config.yaml
n_experts: 48
experts_per_token: 4
activation: "swiglu"
moe_layers: [1, 2, 3, 4, 5, 6, 7, 8]
normalize_top_k: true
routed_scale: 2.5
balance_bias: true
init_std_router: 0.00762
vocab_size: 3069
norm: "rmsnorm"
tie_embeddings: true
optimizer: "adamw"
grad_clip: 1.0
batch_tokens: 65536
train_tokens: 552400000
Below are experts of layer 5 (counted from 0) of a mixture-of-experts language model. Rows are named router (the router's row for the expert), gate (a neuron's input weights, with its number), up (a neuron's input weights, with its number) and show model dimensions 64-127. Each number is 128 + 32 x the weight over its row's rms, rounded and kept within 0 to 255. Numbers have three digits each.
After each expert's rows: "comes after" lists some tokens at least twice as common just before its tokens as in all text. This comes from a sample of Wikipedia text that the model never trained on. Tokens count by the router's weight.

# expert 44
router:106185132086148133120145138179147095117137159075114116121048171167171127212130117111120136107156110134116135123181209075175181113080130181114142115114134086148166159097111151165112130142086127
gate5:111068114162112108102134111142107115158114134144122175078084196112134107101170102178124116141151087099138145131139113097109142162169098193101094118146080081140103126117088133105178131105099144
up5:103102111146106212151172132090149140067145116125097107164176135141096169177110139123086117079100170136135127135097119105132138103066122112125148138085147154137118089125168065128074093174101087
gate6:117075178115167084117132128140052107168147096168121133127129116115096099132146169095100168111146076154134111133125100092106136097155128174092098141161091104091106111095078131140164121138117099
up6:177172139077089060125027158132135096202146104124187094077063128098131150065128153138145123144131119101108142132106124114136144139120106143120104114059102142092142128087083203123128118178161083
gate7:093156126120070133111113117123116073106124060128175121103092096126134178143118101197129125072158108065095164105084116173221106144123150084151136119192138150139132157084166171112089085129123183
up7:143124143091146146090182107079092087132128109103167136101093178063150190132122096187055097177121124113127088147114112143171101107237138112074132096098154092120122126118110133097067160080110158
gate8:151114096197159142147194162144136110126133137098121131133094181147105088137114134134158152098100117142111050135137148152136088106168074114102119148156107122143121124132182110115197128123152109
up8:183131115143128106139167178119172114129077136119155149151100100131118127149187140193199216147053168160089203105150128144115206115128154113147103163166188132138130136107145124144114125177145098
gate9:139089119204136168183129138173116114162187168176116098144133120124101117099153198197114045139136137091120161094106152129120112085120114164127100101145130102132109119119142138045151073113159143
up9:151142137131150147126138123077094131093102075131098173084130128110130123134134165165166153156123089143060132107141174133141104054103137156122092127142108102162124124170090114122152141123133102
gate10:089081143103115174141112121095150166089176074140134123135170121112127128096144136106127135126169113191155102119092109137107137210113156112131113133180196134116124128085119105119092056077136060
up10:092061135172091087156145168108083093149133146130115099163103131130091106128140160107163187072119155080109116082061128098142167102054154090137179108154131158092103129132131120132204113092098101
gate11:086044113149111116139136085119105124119162178158124169155130142126154143122159111111142111088173107137102148126156078209109120120136142132132155137152044178077092092077064158124088106115145175
up11:137180157112096135136122125138103151134088197137151123087123130130145084150153140156147109160116111126132125060137125174120129130130093119096146110105117115159128176123130124125138151158157063
gate12:148151122119116157113179129105134124117132115116120140104196168151133158154108197189129115107100143162124137095142140119169134166171123138170041142105102145095114100120101102084104143128181131
up12:128114101188035096115200130123139162114134147078114080092122098216155142137135143111146140130158194112166161123157134128139162110165178127190098153132128093174130133092106140113131120134131081
gate13:147116138112134166131168142098074188142138100184124095137103190098095107103154161125082121103110141144132097143112068129038087109166166121166179075062143154099122097142125065143164140104120140
up13:065136135118137087149132074143147157130149160119124137125180083155138092146172142100077164093128136145128120121133124129101110125136100172130173094123149106155112147119091157099112122143124133
gate14:068131165085133138096100093113105097192083107184139137103123149112086131107149081150095178105121118133171107077123095086117161139232154165127069122144175120126118115099104174119178109069152100
up14:130136125078115057076113103147113087137150139130132093151101117139122116104081019088120125164068101134191108106108132082095109121201136106131106136133116122142126116053101172132185183114101124
gate15:165069115094134166124141187088127176154161066166079120110112183105080091121141156108124152089202157149116128107080138094128122089126102134143106145143104139094113140125087097079150121085135094
up15:155088146140185116131111127130189182130190123136079116111093134149123171109122123139117111118139149115120084157145140172096141153141209091067145155119130187103127173096185107158134108155127139
gate16:159150130135182133102175116071091145103113094113113143161102096026107124114075140156123138148168148156099128162128120107143094143100158159187099075113142122101121093169157150127126097187170082
up16:183118118127153080055127114081116109183173124091120136105145104143134141142083151160153147116055150153138132161136158150174109091045163153129130092150107120126129171153171178160104099101089116
gate17:132116098075129093141127091125013089124146130099137106148093129121124141080172131168090138146093103128132104076060115181120124156196218135093114113138140090176135173078107149100139157079109136
up17:105136142168089168135074095126124128193140117162130182126140077083131079138130107119152106094117110154164127103116131148155091096116079089108186110138141121122147108134189196129112095141120121
gate18:142169134144116120100138096117157141102168130128125150107153130129091180062118118184159057173135118124129115132137051111149066075114146150143137071125110075100105132097113099099179086100128154
up18:131118155119136081098112133153151133185111080125105157138189195138141136093090171111077105167154131075116192120167120091099125155132135145114142161187086087124131138153103124151078127078120149
gate19:120053084144187097128170107163092141150159106099081144112185150092118122134117105114072114099122113098148145173137116129102100157175143121170117119164122135129121079141120110135114154111124136
up19:099129142145095178189135166190104076149109170089109128152100060121126088149106147095189103092112181157107100172133155130156139150075041110145155106155157209110126116121098137110131100119145159
gate20:102092109171135122112155075090162176082095203107086117107147109148113188081157128183107141125094094169156118104170140145079135124192187135109093125112100099098091175116126116127159118107113173
up20:130144120142116156150183140107158133078192126165123084128182100096128179098069201168128076112168105117144207145119100153148149114113220127152192092154137168141122070167133185119153131140168127
comes after: " ", " 0", ")", " —", " 1", "1"

# expert 27
router:146092130155129115126183141149113099141112100107131087103124186070010065170156171109125110096135109162137128133132145156120128143122159129138122171118175116101089125123148067154157123141115066
gate5:114084060205172130199128119087103162148098096132122067117140138128133113125154091078189158157184130070126162134101159115065109123192160113146112123172097085171123174066126160159075143105119054
up5:109073112142100112165108094156111170075043103073162115158151179113107118129115145078145079110153078067137134120107077155195176113196132239087075171115115064140119146178163145161126130089123115
gate6:138081113139158111100104139083088074139134128147124094129083154141046178079124060191111136190197083147144180137087111120042153108076124059146170166142089123054116098102117119146142142185141127
up6:156146109073104114155186131103152142134158095144168121106059198122142125126125164112148160106123139216130083156153125188133157164096097121116109137099107127146108092105138092167191169146172098
gate7:084128108145092163140193149082133184147112107105132118086131171143078113133061127122083124143168143154075143096116183142121098091099123152081136142021132097095066074094153064130121125152116135
up7:126129090150103170115186159147196182132109111118093126094166116133169093137042140088148090164111114101126123143120102150171075163099187149097096150209171149165131135141131136137076092179112165
gate8:142132094149204149163200146138143189173151110117098163136164134144116145166088129105134105095145102139159158103131101168112140144155138125177114122150088095121093106089165117152183123126058170
up8:130177117133144127102170170117188119118155118105135116071052089100093164070111147101098022095150150128156168097115122177117125113188175095094109155169118144104071123191121127092160102094135143
gate9:108128133107121083054116098103088137139136116123140174117168148070078155146160178126142196088096127122118114127093149180073106116098157143156124134153089080167065123134073151148135136118113101
up9:147145082091136157099166136127108110201188154118123109179146083083091151166129150143135159111147110122092136041062085124163189160159131118145154102150109158152128126132085079121136102143152146
gate10:079119115129107123144134121150133114109129182118095102172107073140143102101067157140132114165106089094129123065080061091131149126110151165079103188152125103088163183102138099205095116114093152
up10:094107150084166148103148134108144148073168147089148112110104125156115150118112131115134059071150131074177129129063091214161160104125097145135133097202153099124150093118129130131155148147135098
gate11:150104077197117111130080038141142150097119153130136146094132086155157155107190149175059129080143062141077137164118161122211093098168104142101114127123136129134135157116169079118129129092135108
up11:145096118131177099161086135121156135140055140141168072150135107156116060078088098125106074114104167136166045126122068091150160128079140192084114123161101124141147133112136100118129096128128161
gate12:189153130075158128131183138128098057149143104156095087116134135119130103103177100176147150148117162156133153135112130154099125113154081153150154194077101075064104105080156086121107061119096185
up12:114119103100178158088125132157174138107117095151143122132167077123135107181120144120165050124142087111107098075142072117113101109057133127151104109167175080103142223146172151122134125158138098
gate13:150137145144141115135166096104176093141070125122122082140146161079125160078122085097101123106186076132044195133098167182109098092083173133107140190114122135114087118114167113052120181132107207
up13:174155115095110115108121150115201131101115150169120121155116101131139121092204110242129176117144099110079125092160186125136186110208074114125145147123187112109157083093137115114112110141119160
gate14:143095114155071171108156160092171055146096148173158088159162109109029094136144102154110100130122112131127103139161151083067126130109136188133073159149089131148126146144101139175183114124146120
up14:143096148133129093156113138123141197076114094118136132106160194206180103156147087144125108129096071195133135135132119114160079164168129102133108111175141075128125131170122151123067146113080147
gate15:130115152127134149159157105098117109091077088090082130087125179099159122166150154077114089198097114146187101134152083196147116137108166143167098110124131133090157135169063097117107143109064099
up15:118086137146100111140139119133103088086083136191087105143104089081130195194134116108191119130107094094118098141107115177152144131115130169129058162102154108138127099060139136156172106170129117
gate16:069125167179160112157125168165121101098065161213168109091141146128081085108153075057152122164104140120135109109091154110104153119123150143131121117090134131079039067132174115086128088124137136
up16:076148159117081151129084115197167069170141132152117165145170124172150133124125085134120109103122141168153058106090077153136122138115132060130118119127147147088148123109155112115167123146092153
gate17:096095163162089073094140121201136078183118129130072160165138090134115072092169114078142129127133170078149132077074118167203126125163107123145092139123106157129122077074120216136144123082117099
up17:131142175086108093134146132122101154152124103158031125154122145149171117171144153171154067096100150073113057179180122099112187127152115064141098186121087136144128136162158110175131144097128133
gate18:098073128127134077116089136176156097117131147117187161149142164074133051136157172121138089142132110060124150143080146136166124130174131139179151135078158084056083142149125156115117152156176111
up18:097126130081121157109141142138188137100165135145155145174202154070105140093215149142148192144133111180124172084130159147096099193074175121139178098138089111078088189148163116119106130130106189
gate19:074185108113147103082163097103147105154092110109121122137119166128095143123174114133142150074176129079127134090123132139174167097147109144198126145130104126102094118147130219072163146053135142
up19:126140130146070122097126110190151155070207183100110169119158109067075120103142147167105108090100075141154061136129139070123123093139092122138114083123140080167075135158123129161187143113183064
gate20:140081122170163158112143178102152147150090141166163120130117168109114151090104055044128213182127180123145151132172163132098133136171087165083108119144126084119151108112157117125136172131132159
up20:080105128124111143147137125144028101136122164143198142126140162137102131080078104135164103085143129109109137132133111140129134129107131138125146165061183180099133086119146130105125117159160110
comes after: " |", " K", ":", "|", " V", " C"

# expert 33
router:146110130121137085198138129102165151108130204133085064125152104174122120180122128119106128170112090112143165060129166140114127105141162166105170148137159156207146125136143130152194082187095122
gate5:183133103160097115127112096150127070153194091128152113062157135125099140112146149190077131129197123118146184114101156063127147143132127160126104176154138144135129139080116137098110101117135137
up5:077133148135156083161187135117163159115133157043158125121126139179143105101118083116097165175070163164138159143199082156099115129164184166146173056058123095094121127157128131172134109121115144
gate6:102155114147090135121124141128175110202120172153174139159075117152133113125111152063131183134140172154163106175098106129181145162126102131148105112065164138153149192135151089066149152108153124
up6:168099116045100183218097129127149144147121131110177103131090137141140084135150112121196110155086173168167126067132173116168129139128130095083142107118137159129127105130141157101113138126154121
gate7:100124124111124119123107198129135166132178162136115142153149130153116127196122118157125174083119177123131128147084176159128138096049080075165146118165121148156124234111082104103144113166090093
up7:154107164082141104084115097087152185130120124121164154172154110113162101092149041150043080152170086091119113179061116160049101137128184102153103118142132130118138090072145138151120118137113151
gate8:163081148125144150099186104109107131133176090174109142069156092090122146081071119143093078116141106103168134202131096159105125134153117051125113101156127147114125111075125147109133160092132096
up8:120127110154104168182083124102103075087079163158182134078131130133110126142149123159139156116166194151146092150095119130124122193138135149155128113154148094150125205116095050113126181129139132
gate9:129114119103163130156122142133197138129150115141147100153094147062138088104107097083106066144112179139102137086089172186167119116067186144171079150113135191125119076062157131096110060087111172
up9:156128093132144136178135189102114138129120127115134103070148096111132145143128086149066113158154152212120098103144094129119162145160142099121194137112113142112109142140157109139145142186132155
gate10:135095074149121181158173141138149116156070186162133158113153116100119144158130176124133096122147030180133081056133146120065096062185160118146159142100144121108117118102108170147134149107116138
up10:208139122183104120122095154136090139143074129104081155132117140112135144160156169092107162122096159108147115121127135087148178068204101065102110043129097150133127203117138112108105150104088108
gate11:104122134117196130171161137133181155101075146181138116127149137157125185148108088075082108128103169117128123132088201098154115125200104144140157087108152121163141174157077123186170162163118099
up11:145161139118105161139090153074148079103167120042081140119165088114138107092089105148137084093134149124085145126132116102092151127147155113144092129116091120145141089172113111131121089092107172
gate12:170108127090162082171135110084143055113162118073112202088097161144130132152135130177078117118101149147147143094066171078132090120115093136092141132160074140117117154108124140065112135044138095
up12:100157054132104124114173135121168130197103159183086149165076196072131126112101126160147148122131134163170119158135083079085150132143128083128111142126159144115111129168125105136158062186170118
gate13:121165167146119121135121084142109127129144070119179221164129122150119167160135147080089059136104124183186107094058169165175162175116105118125178127177143128155122086090172168125157109103119092
up13:134117137159057098158083152126088110173221084182130124128106190083098152147163117191146109101122084170175183123117120143078128174138123098107181139116115117135109123110143116168149120186095103
gate14:122113145101082086020133138138136130096089144163161189160110067189126153129099115131127121151109150154079102143091052220113164125154093094130125119065117166120116135113092117105083135105108107
up14:090137085173159162113166085183087113103127146169115152132103106163112096140142165099178119070115098052124077131118143119206136155131097158101130185095136146084136089140136115143153155070109191
gate15:127139113142123110112148181095163109092085136106177165068095124152097109087118143147092138160081172141156159162124119091152108107175172155186106090155136160168127157171152125143092167126204123
up15:111147178112094086191137160129174119145118127139145124159118174132135200118105090136133110147186166142108168158132080140149120142200095117108167084111140166194134108145127158129101089221163174
gate16:142156051162124106084079079133115180149145140107115152125123123149150122130117142155098155155184105157107136188134159122092129085146128157126108140108153133136124121115119149138128111122113123
up16:092140107109155144098123130114138158159151071140124077095136144141126165143075171195120141140138150168162110149157168152165138124097135124141138103150139115138105095095112148115170106181137076
gate17:156131084119121098140176116108149086177129116142060165142085108090127143162128145177119108081170167136127100134064138071086143136075119103126132069181169167144142096110132125101150119121129089
up17:084113111142136186141140153201124107166113142124157101103165139146115131128066110068106130123088114144118140120143158193133118089116141108119117118148113081125110118104142111147140076100116192
gate18:160187059119104078133127159137141089162109124101135113120126150135142116091093133134082195135145090100144171150074088122082151137196082163052144166126090123191149122148158107093110146086130151
up18:132107209118101179196111133110138103162151095137096123121133204095100181072160133154072069114146062188147124144133119143135072176106093171099127191138118110058103096082070063141125113144127122
gate19:133134109062141107108125101169119143133126099119121150094111100117135110140122150144139152206100169060167156135165175114139118099143114074087109151125154098156137174088153070148160101150152079
up19:153105151112147121129147153087128172141108115164141073044154152106124154145114080156095174152120131159126164123130098119147104042174151146118123058158130089150128100071072126142178129143128099
gate20:162135128120085131133126166198134071086141113084111158052120171062091062102121182148068114117107134129166108160125146198129111127116099125122105153114121127121112095156116097125170090144104083
up20:156175138129100089127107148145138091113143103084089157145090132124087123077130125072155113154103130144137097131126132152123136125104084182083102121139097130098127097130117102140147083123073059
comes after: "\n", " ", " 0", ")", " 1", "1"

# expert 4
router:134145127154114087117095107133164129154107075148144179158178165180065082178136135131137110092094055119121102157156194140110059158106158162148134102141111096107082209140166106132208126165130079
gate5:120094131147141172159181099159105126135148128146103153141125140086121110117151116087124166074098109047106187138126129111156091126137162121151089051113156138062133150132189150154124115129178114
up5:097090081108141127163156207120113100128120174129153110079133092070117170075085119111092235171182141155089178096092079090074106121106115141120153126132135162175120075109121152101124074176168139
gate6:113122210061144093131167127152125141089135134091143136072218144108102111169107139089096127134119047159153151142168085139149154112125138165153091125114110040098132156161121108135171175119114153
up6:129148060131103103185119128064124106157086134175154130114129115150114157131119122078174082139101040104109088132172142109135178132138173154149153096125115103144099179155139143160140183112180178
gate7:093067086121098108121082143103158149147087138098124159093150142132129154160125140112158035137122160121070113106166141173081130118140117129058098152103161157170102124105140094125162121119101150
up7:160094132153107135153098104163118123079143137136085138149137136154112145079105152118142110152134146156140148108139092113153099170087202146101124089166171156164118115124110145153162094121166091
gate8:109113120141177138117170140157074117128163186122083161124115183096136193130108111082121156125107131118172180127131125128060185086176129133151150148097092116094126083099075140143093191128097105
up8:099121178152208135081106103073120108087151114174185131093156127105140123125127119153085127093149209136132066173077106143141076112131096125096080128201169185135142110113102114080177096113144134
gate9:108114117105137132182157113118081161112096120092137101096150094117106119119158094132103112133190161150099080132142148157122128113083083113125096073117125181114090140160140117127214136160177076
up9:166130194076105095193121156117128174128086126136157089156119163093129136104157113086142117137151179142144130189112153129135122133080099081105140068148138151125110064165129104156138154130122111
gate10:157125133104082107137116147156105095148122127166092093150116088100015101093164101101144102143097161107124212100094101117141082122091104117086167092123189155140066141094134061141175135134111034
up10:128159140129078125119118102144049064152115143122135160187129088087127142133164149136147186121122164127094137118152135104153122140038089129156144122110161140112153131161112128155136131113166135
gate11:142132199100158161140147161091188163076124116140106152138154121128119109107124083183067125138149100147079143167186148135136126139126152077096137139112117068080093083104148138113144087111085143
up11:187145109157071108090123137109147100188049082119095118113123131133130157160107092122143126128196103159097110145101159130148127143135104090157134103135166140099130114131069088156156142146139143
gate12:180106140096091153137179161171126129111096112100102152148127128114129142109078112149055154141115085084149144182102114104181109101126169142145146155179145192083118144149159122104105120151140086
up12:049104124081156155091143129108095112140156126098174139130176139137144117158090075105158061111197027154073116125138128153109153121126197185134096124132127152101110152168108167099137117094144101
gate13:119123106116128129078147084136127142196144096079139103141124152117136082115132109086083148141110111095126178100098154123088137109120147125126092138144181084141143097098188093093114142115068107
up13:118104159141130093078129148112142085142064121117125108105165127142111169147058133146165109124082118063155100119140119141050141150123138144077100125127174123124112109132138121102110173087110162
gate14:108092143154120091134125162107063122115104157123114137096185153097112099122124167180129091122156098173181094101109062112142134124141166172129119152101135117087128097155108117156190069153193082
up14:132156111113113166111144104185103115114141097123116101124079178150135157146153122120146123115146114101117113150110140090123128109162097181115111147143076111096124140136154084137086093101091151
gate15:138081116115110141161120125122143132104080139127155109104114175148126150161074155122149136104151060120117094181069069119114129120143121186138143105171127087107147173144128134130073190112070095
up15:218165066091178168145126106124055069064084131148152147121141147094167159105052129132163113154127159160146113112146109136159130131135131121128141079168150159122145126141052141126067117082173097
gate16:155114110119083108051119143093148135143094150099141151175110150126141134117065113106109182086135137130110134152133058143172080124158147148162130085097139077118135148167081176103141153136161161
up16:049139144182137094091078083121145173130130163115125123159144102140113121153123143134125103096171134091096125122138118118152159156159102093146123097144106158097133165078158118127156083082121135
gate17:150082111122091156112120164148125150133133159114113172125098205111096116098104207113142087114129175070092120182113143167139114083187091099080165115128104135095126168095116156197176150115114105
up17:091109157108157183161144126120094129138159170146123020081100123138134157084192085108148137169155084162094124118164127113103175114175135161109152194111196091105158095127192099158141122130144139
gate18:135116100108142095102099089138119134071140136154137113091135069129123120157119127137153150129091193103196167076146085157101174099085107186121136098073156152088169105130085100131088125102130131
up18:113149103105117105144148158085145106192082145081116157114142147113124126088106103114096123158116160161112168163099105111140124115185142139151100180070086105162105116109139144116115148099174134
gate19:152155192123115090058096200113158151201142105140087134145150120148094150138183122146126158143154179123097117157059121157165140124135105043129123132104122119122078168112125133101139134149114149
up19:139081129176140142152137145158135161113186097194110124141146070166132122178122117143102092105137104120075060078124157146149131148152112129127130125134146156189128129117125121098066136130115108
gate20:065089187152105167112122087134100143107091116094150119110059181143109143137163128138100096161155080101100130127135061125137118125168119126126070113114044010077113163152116175144107099149158115
up20:094130082150130142133143073159103118158096133122142088143116134114117092086115129095172118121088159210120116081148131120104159140126178182106174092039145170090198115108121091175117062143130148
comes after: " |", "\n", "-", ")", "==", "==="

# expert 10
router:142089121169093111093144148136144158087158164095128124087100104174141124150153185104157098136128178100146087164109190210144143105175125127147155118051112122135155136122089149097170174102096135
gate5:028089182130141110076099156140154112177175191102113089128127189162104113117124137117100095082102159089118124150111160120149046111159132130089108154191131046136151120165067151118097132149105126
up5:170129169144119072184137090126156112172111081127128133185156070151107102113208078116159128171152158134080153152132123164182130073116127107104168064159139148175108114147140124102186139144160098
gate6:088116106116198154178142119175069158137106129114168177120088142172110082133131102097031115143162143209153119060076110114107103102160102140112120141177139138129141133126173156149160188158090099
up6:149077150131142133139115176129093173177137132078152144140138142164118138084093160132136103168148178087130237114129138141168105099175065132141174191134130127167129143146106121119133138126149087
gate7:124084111099112135199120158092169165109143115121135183113142174129116145096159092098076180178137148168131115133123155092075140131170166128156152147139114119129113137079087107147121162109132143
up7:155107112109153176153072106093153147114154128105175111092111166101109124119123131113165137173173091105104156164141160102146128152153179147145146168111121111113152083121125096102136125125126137
gate8:082195138094137115155174151086124124125097106200148110076118143103109135116122044109133157103131106127220156124093069132094123136154148088112145155177134134103108163083097092161158147189099137
up8:126117172110145146080109137143151094160087087132136098132081106132124144092110117096064124099146154110132102194100155138108157190111141105155129173070159134152145138122102074201145148126136158
gate9:076110111121053188137208093179147144123108095133141132136119178107135167109197096131111183118197142157197100102111100152082105146145173111167192127165133089163138149132130115142154115113133069
up9:152198147097166123120105152122161116114192129106138162180144113087127097121137173099169124131082109143095106153133097163112113081151141100132074075133171101082149070126109208114147125061106142
gate10:116114180172145106178122177134102092088105065127103144161119151142114165144205163161121099128123160135166129181124110149167126152196108103119138101121132125132130072158062103169176120099129138
up10:101146189142135172100142057112087121172131137156097151150128192134094153162155128123188151117159132213086127161178113142120115164122120062137103123131114098086136128125084163142128164135142086
gate11:092102175076036058122121173110115114161146126172149125090124177117104135116129106107107154114128071141107166101046069160119144145086175113144085104138128189173148095140155113155100046138172091
up11:158080097094150060109138065149122111104095075094094081149159155163105121134085067135186108129120149114139131115143079090154238142091135111084164124149173045112113198130161105167075136115143123
gate12:125116136159157168097094153122189189175121094113102139115162145161117148084149129113114109153180037131134120140096079143134118113116164093147115110146057111171104098130155110154126106167116163
up12:105104119128145182146154168104208010106094196124096135099059147080148194113073119103126070176192094101139114089090156152136093083107099127107130165122053183108138143119096154177068097155167134
gate13:128146173152162146125195145138068155111116144094148095080154132047137156164068098130081091174126188136160061127146131143129116177119086111138102153118111113146131180168148107111103116141123129
up13:116119147113140096129123129111119153114125097125158157046104152114126133168132160148113136077119110169060109134135145103103087097166139109141140093149153133118152087105110132166086106151121093
gate14:075073027129124106159183121158103168170108089146109152113172072168148129101071164095106148128127135177158150110127082206138131120174167050159127119170112115136152102109144161164118116108146105
up14:067138101142099149141159137168119149188134071171086105184150066158120114109119233092084124146137147184141094115169139128161183176089092067107135142139125127111108153108093117141145167121146127
gate15:104175128157164105135183118119162124142140163091054167085155111120109136189036091150115097104123080137168119102145105108119160086100133142139118072089131086113111140131163117142120097156106143
up15:176129115173128158102170105080160124128128110120093081112166192139125135160110117155174072142109042102140108137116074101120131121130062159097164150093073080110107092168136185111177165076112139
gate16:145146120135110111141145125059143071105138122157162129142124105102148134151116157096155176152121117116112163084135149108113126136046168139108145091096167113108107061155181173108126111122134082
up16:078195132082132144114129159088080153102151087080116095154127196141098129125120092099109098106109139129152091128084098177119113081168070190127098111101111100117111150133089109108158094146160047
gate17:089101117074159120133164112161144134128094129159160143131144136090108163140102196150121123160138093136102100104086144106130140136154092100098148071093175134112123105100119111145127142163203068
up17:113194173106155144076121126156127172096126174165140140178079143091124229125089159160134096119108167113132071157100093125143092121162094105102123104121146145117173076108074124148124124109157155
gate18:176137123163096096137199097119136138062198130144174131080143149139124132091220185092121204105154046129131099130138111139143146122177153137125134078174135066101113133110159151158176132119189111
up18:111111159127101140136099141132143146161094072173146054105101175155102133069171141093131156142118086129109148113128098129156108125163157160045134144165135130129100151087167134143195107117201178
gate19:136155159068089097130141200099112131098135143138079143139125146125139113097091102145064115130174174140146041105130086102142108158179077125127149107120180127136121113055116130133104121168130114
up19:123175093213150073124141090116143152117080114093120096130132170153119060097155121162163163118128162125155151115128083143117183171133147130163118110184123194131065100127181179147164145122164117
gate20:154102180092128115136132132114141150175142110142139160127127095097128126110171175164136153105124096109118164153151075122149057113180132143131145144093094088136118105135139145099093104087140119
up20:139119130084139126078073102112094054146185112193115175055107149111127079158139099143096135141135129092166098135131154109109056122133131149126111187134088106157134152160144111086114076154149111
comes after: " |", "|", "–", ";", " 1", " 2"

# expert 32
router:122178142175148164132109160136100122135126113159114156150123111091100177112123149116098143140153107120127076153175160103061178157109118123137107128134129130168006110151151090083200153139203144
gate5:190175143120108102148107068163086138128111183103110082119161175082142101116120131070121117138119125140166137109140114134063185139084212142132108167157132127101154152093146186092120149057049150
up5:113077103125155112141144085166131125156173132114119099138139105051133077164134129124074117112067116145178151114164107102106160149135116249153141124116165096175115157077126107111118077120129082
gate6:191159127127140157115139119184102115146177161085149104090158097126085123130098123024099108157203082145137171120107140129133143120108082143108109056108118170147174143098131153161064125076142142
up6:110099114172155167107157145168129096154131179176101108069188082166144086169114089125133133099141143176127148098142186080093103119124162104133128105125046141141093067057111122145160133115117139
gate7:162092148182141141172117162154088122118133110111081114156096086100137179071133144159134170103142140108090143087148138104126159141168117165149083101120113137107064114113126151204131093123121111
up7:161128125138157174111102138129125164177166126159139099162173118101087147194136084140165147143066118088162088174098083099122065112140118100100164194134145107090132073146199087083151138118143122
gate8:086097188124122123128132109122112166084106111081097119071102166089076136121163095148112121113178095125123133131133179154113144104044048117143172157122149156104110131060087183091116206065132127
up8:129101107086081146123121164156106175178140155096097137143141133135147123129084144142087147072178131044123123125125085136171158144167165160080110130183149164128156054165130156108115119143071102
gate9:158087100108102148161142091143221117104120136063107072131117141064119119146149187123117148134101082110099125122115150116124115130187120121109101085169154093151143178144106138116174133134091123
up9:125125106151111146080177117063164121086068162178140102188108074177084133173145102090199098150104076112107190100125094194154131114129119144153179126088092154103147145115116102155068146143106092
gate10:179112133093137160124104105093126064152182077179096154121165152047126120099095189103133111074114117151113130136101113134174100102075099157157127110148123181137120147115107128051094141039146125
up10:172117098110128093120154123119149169181139080068128146103125123129136141156099184095163099158053169099105182126170136128116097104166155122171137085169110139162188152120140183134151151121105162
gate11:115061133152158109125126101135078201119087116167096138131162163121085166111101152075158133105103142053102067141143114120147064143154104105123138091177123090102134125119146117176146145116143135
up11:116147103128169111198168164079137074085185122174136099185133123128105086159125184135068078159122096128139119057177152134187100147138156112173124138081178164115121082097161110128104092080078154
gate12:079146124138129100131137092167084121146105113064108104087081142104162198117131101093131204056180129101081147119077042085126137146089143169127065122129126127091197124128082142132105170103145134
up12:190124143118172132102103150117136124186147175152132174177159163127112161129117187106157142136085139111163126143156092086142149120172120070137148089169160145167161113125088163168130089107157112
gate13:151098108144109153084130100174120156167190169118070093145091112117092094059126175170149169082131133099170161095116174111114120104158120150176100125110057145104065133153171152166105166120131136
up13:107087205139172150101103130149128155184135074120194112144149119121160104116082134153179142135167217111132099137143100065100150159092106086112045099129124129127147197169140142154166161139183124
gate14:104160123118187137119172124138151112105139135112128149091173091108156152119130049151094138184186131147119136150154117164147136133055146121129082164195123163148074126156187148109171106168111149
up14:067107130116146104136173160134148127153158122102142092128131165133123142152116079144149132142143105128138117139124090091191180087128118106132150153110111149156094110135200109122133110126196130
gate15:075095162086142140128141141141148137148147103102190077180162155125139128144196101107135095184180089120090135115165115121153094134109106123178075181120105111110089160196128129091178126129093133
up15:174144105132144068104184149147092127085153089142112121120146166109154106111142081127061081155132122095079124144089177171112106115112146119135205192142136112137151113109166203088064122098119126
gate16:106147077095188087061131116129165148119124110150139150137122146092088084082137125146112098101100129156127149152081143092094124080090125120123118109110131114069114178149155094148176153194122118
up16:110148132106146098146139133107192123129072134107081161150148156121106070142143153162118117126124150145086093123075130129081140139129113152150126124143136130163143137153147139181115107106123143
gate17:090156126149147128105154164181119154134111129206162137081155105117111132090144102152134117116181158129117085143139110059198158109124120134134093154150134079145140199156159097144175126150165113
up17:075104092085092160101093091113147128152088144104094152151143175155140133161104130104137161114128133161157142103100090097124117130141134148128107099092116161123170039124087136125139164126174118
gate18:117117103135125115127132155125118178179152143114163145155165143076109140126082114124127163052096172135127131155092076151173137117128097106086152135166099162179148106124125087186182150107150105
up18:124101131116105089076112098131181055144078134157075108103147189136189125126192133191123121123179096134119078166093131105088129148144168077132179065185130115167114146155097126117115118145149128
gate19:153128149142153093129093142143109140097123159143137176137198055170122165109113152146116160152144144122146130103132123074140151124152124118159112147137128043186057101146200093150119142167134116
up19:142129103129112141142104136119107147151115128073092188148124133174117126164144167116147102176114109132107141118108135149051117128186150200123105143155165100163127106112090132194119093089178123
gate20:090090152157159095148143095117146135112132146136090193147163158099155118131114098119149065166082131140106147154130136143185134132136140183114120124130128100154117147135128078126108139114131143
up20:149163154138144094076134099148125069156128128083094090129059101061136153127107177154167171091085149116116076098101082130087106130120126067185191129170152172088155139104125144038055195086080164
comes after: " the", " and", " \"", "-", " of", " a"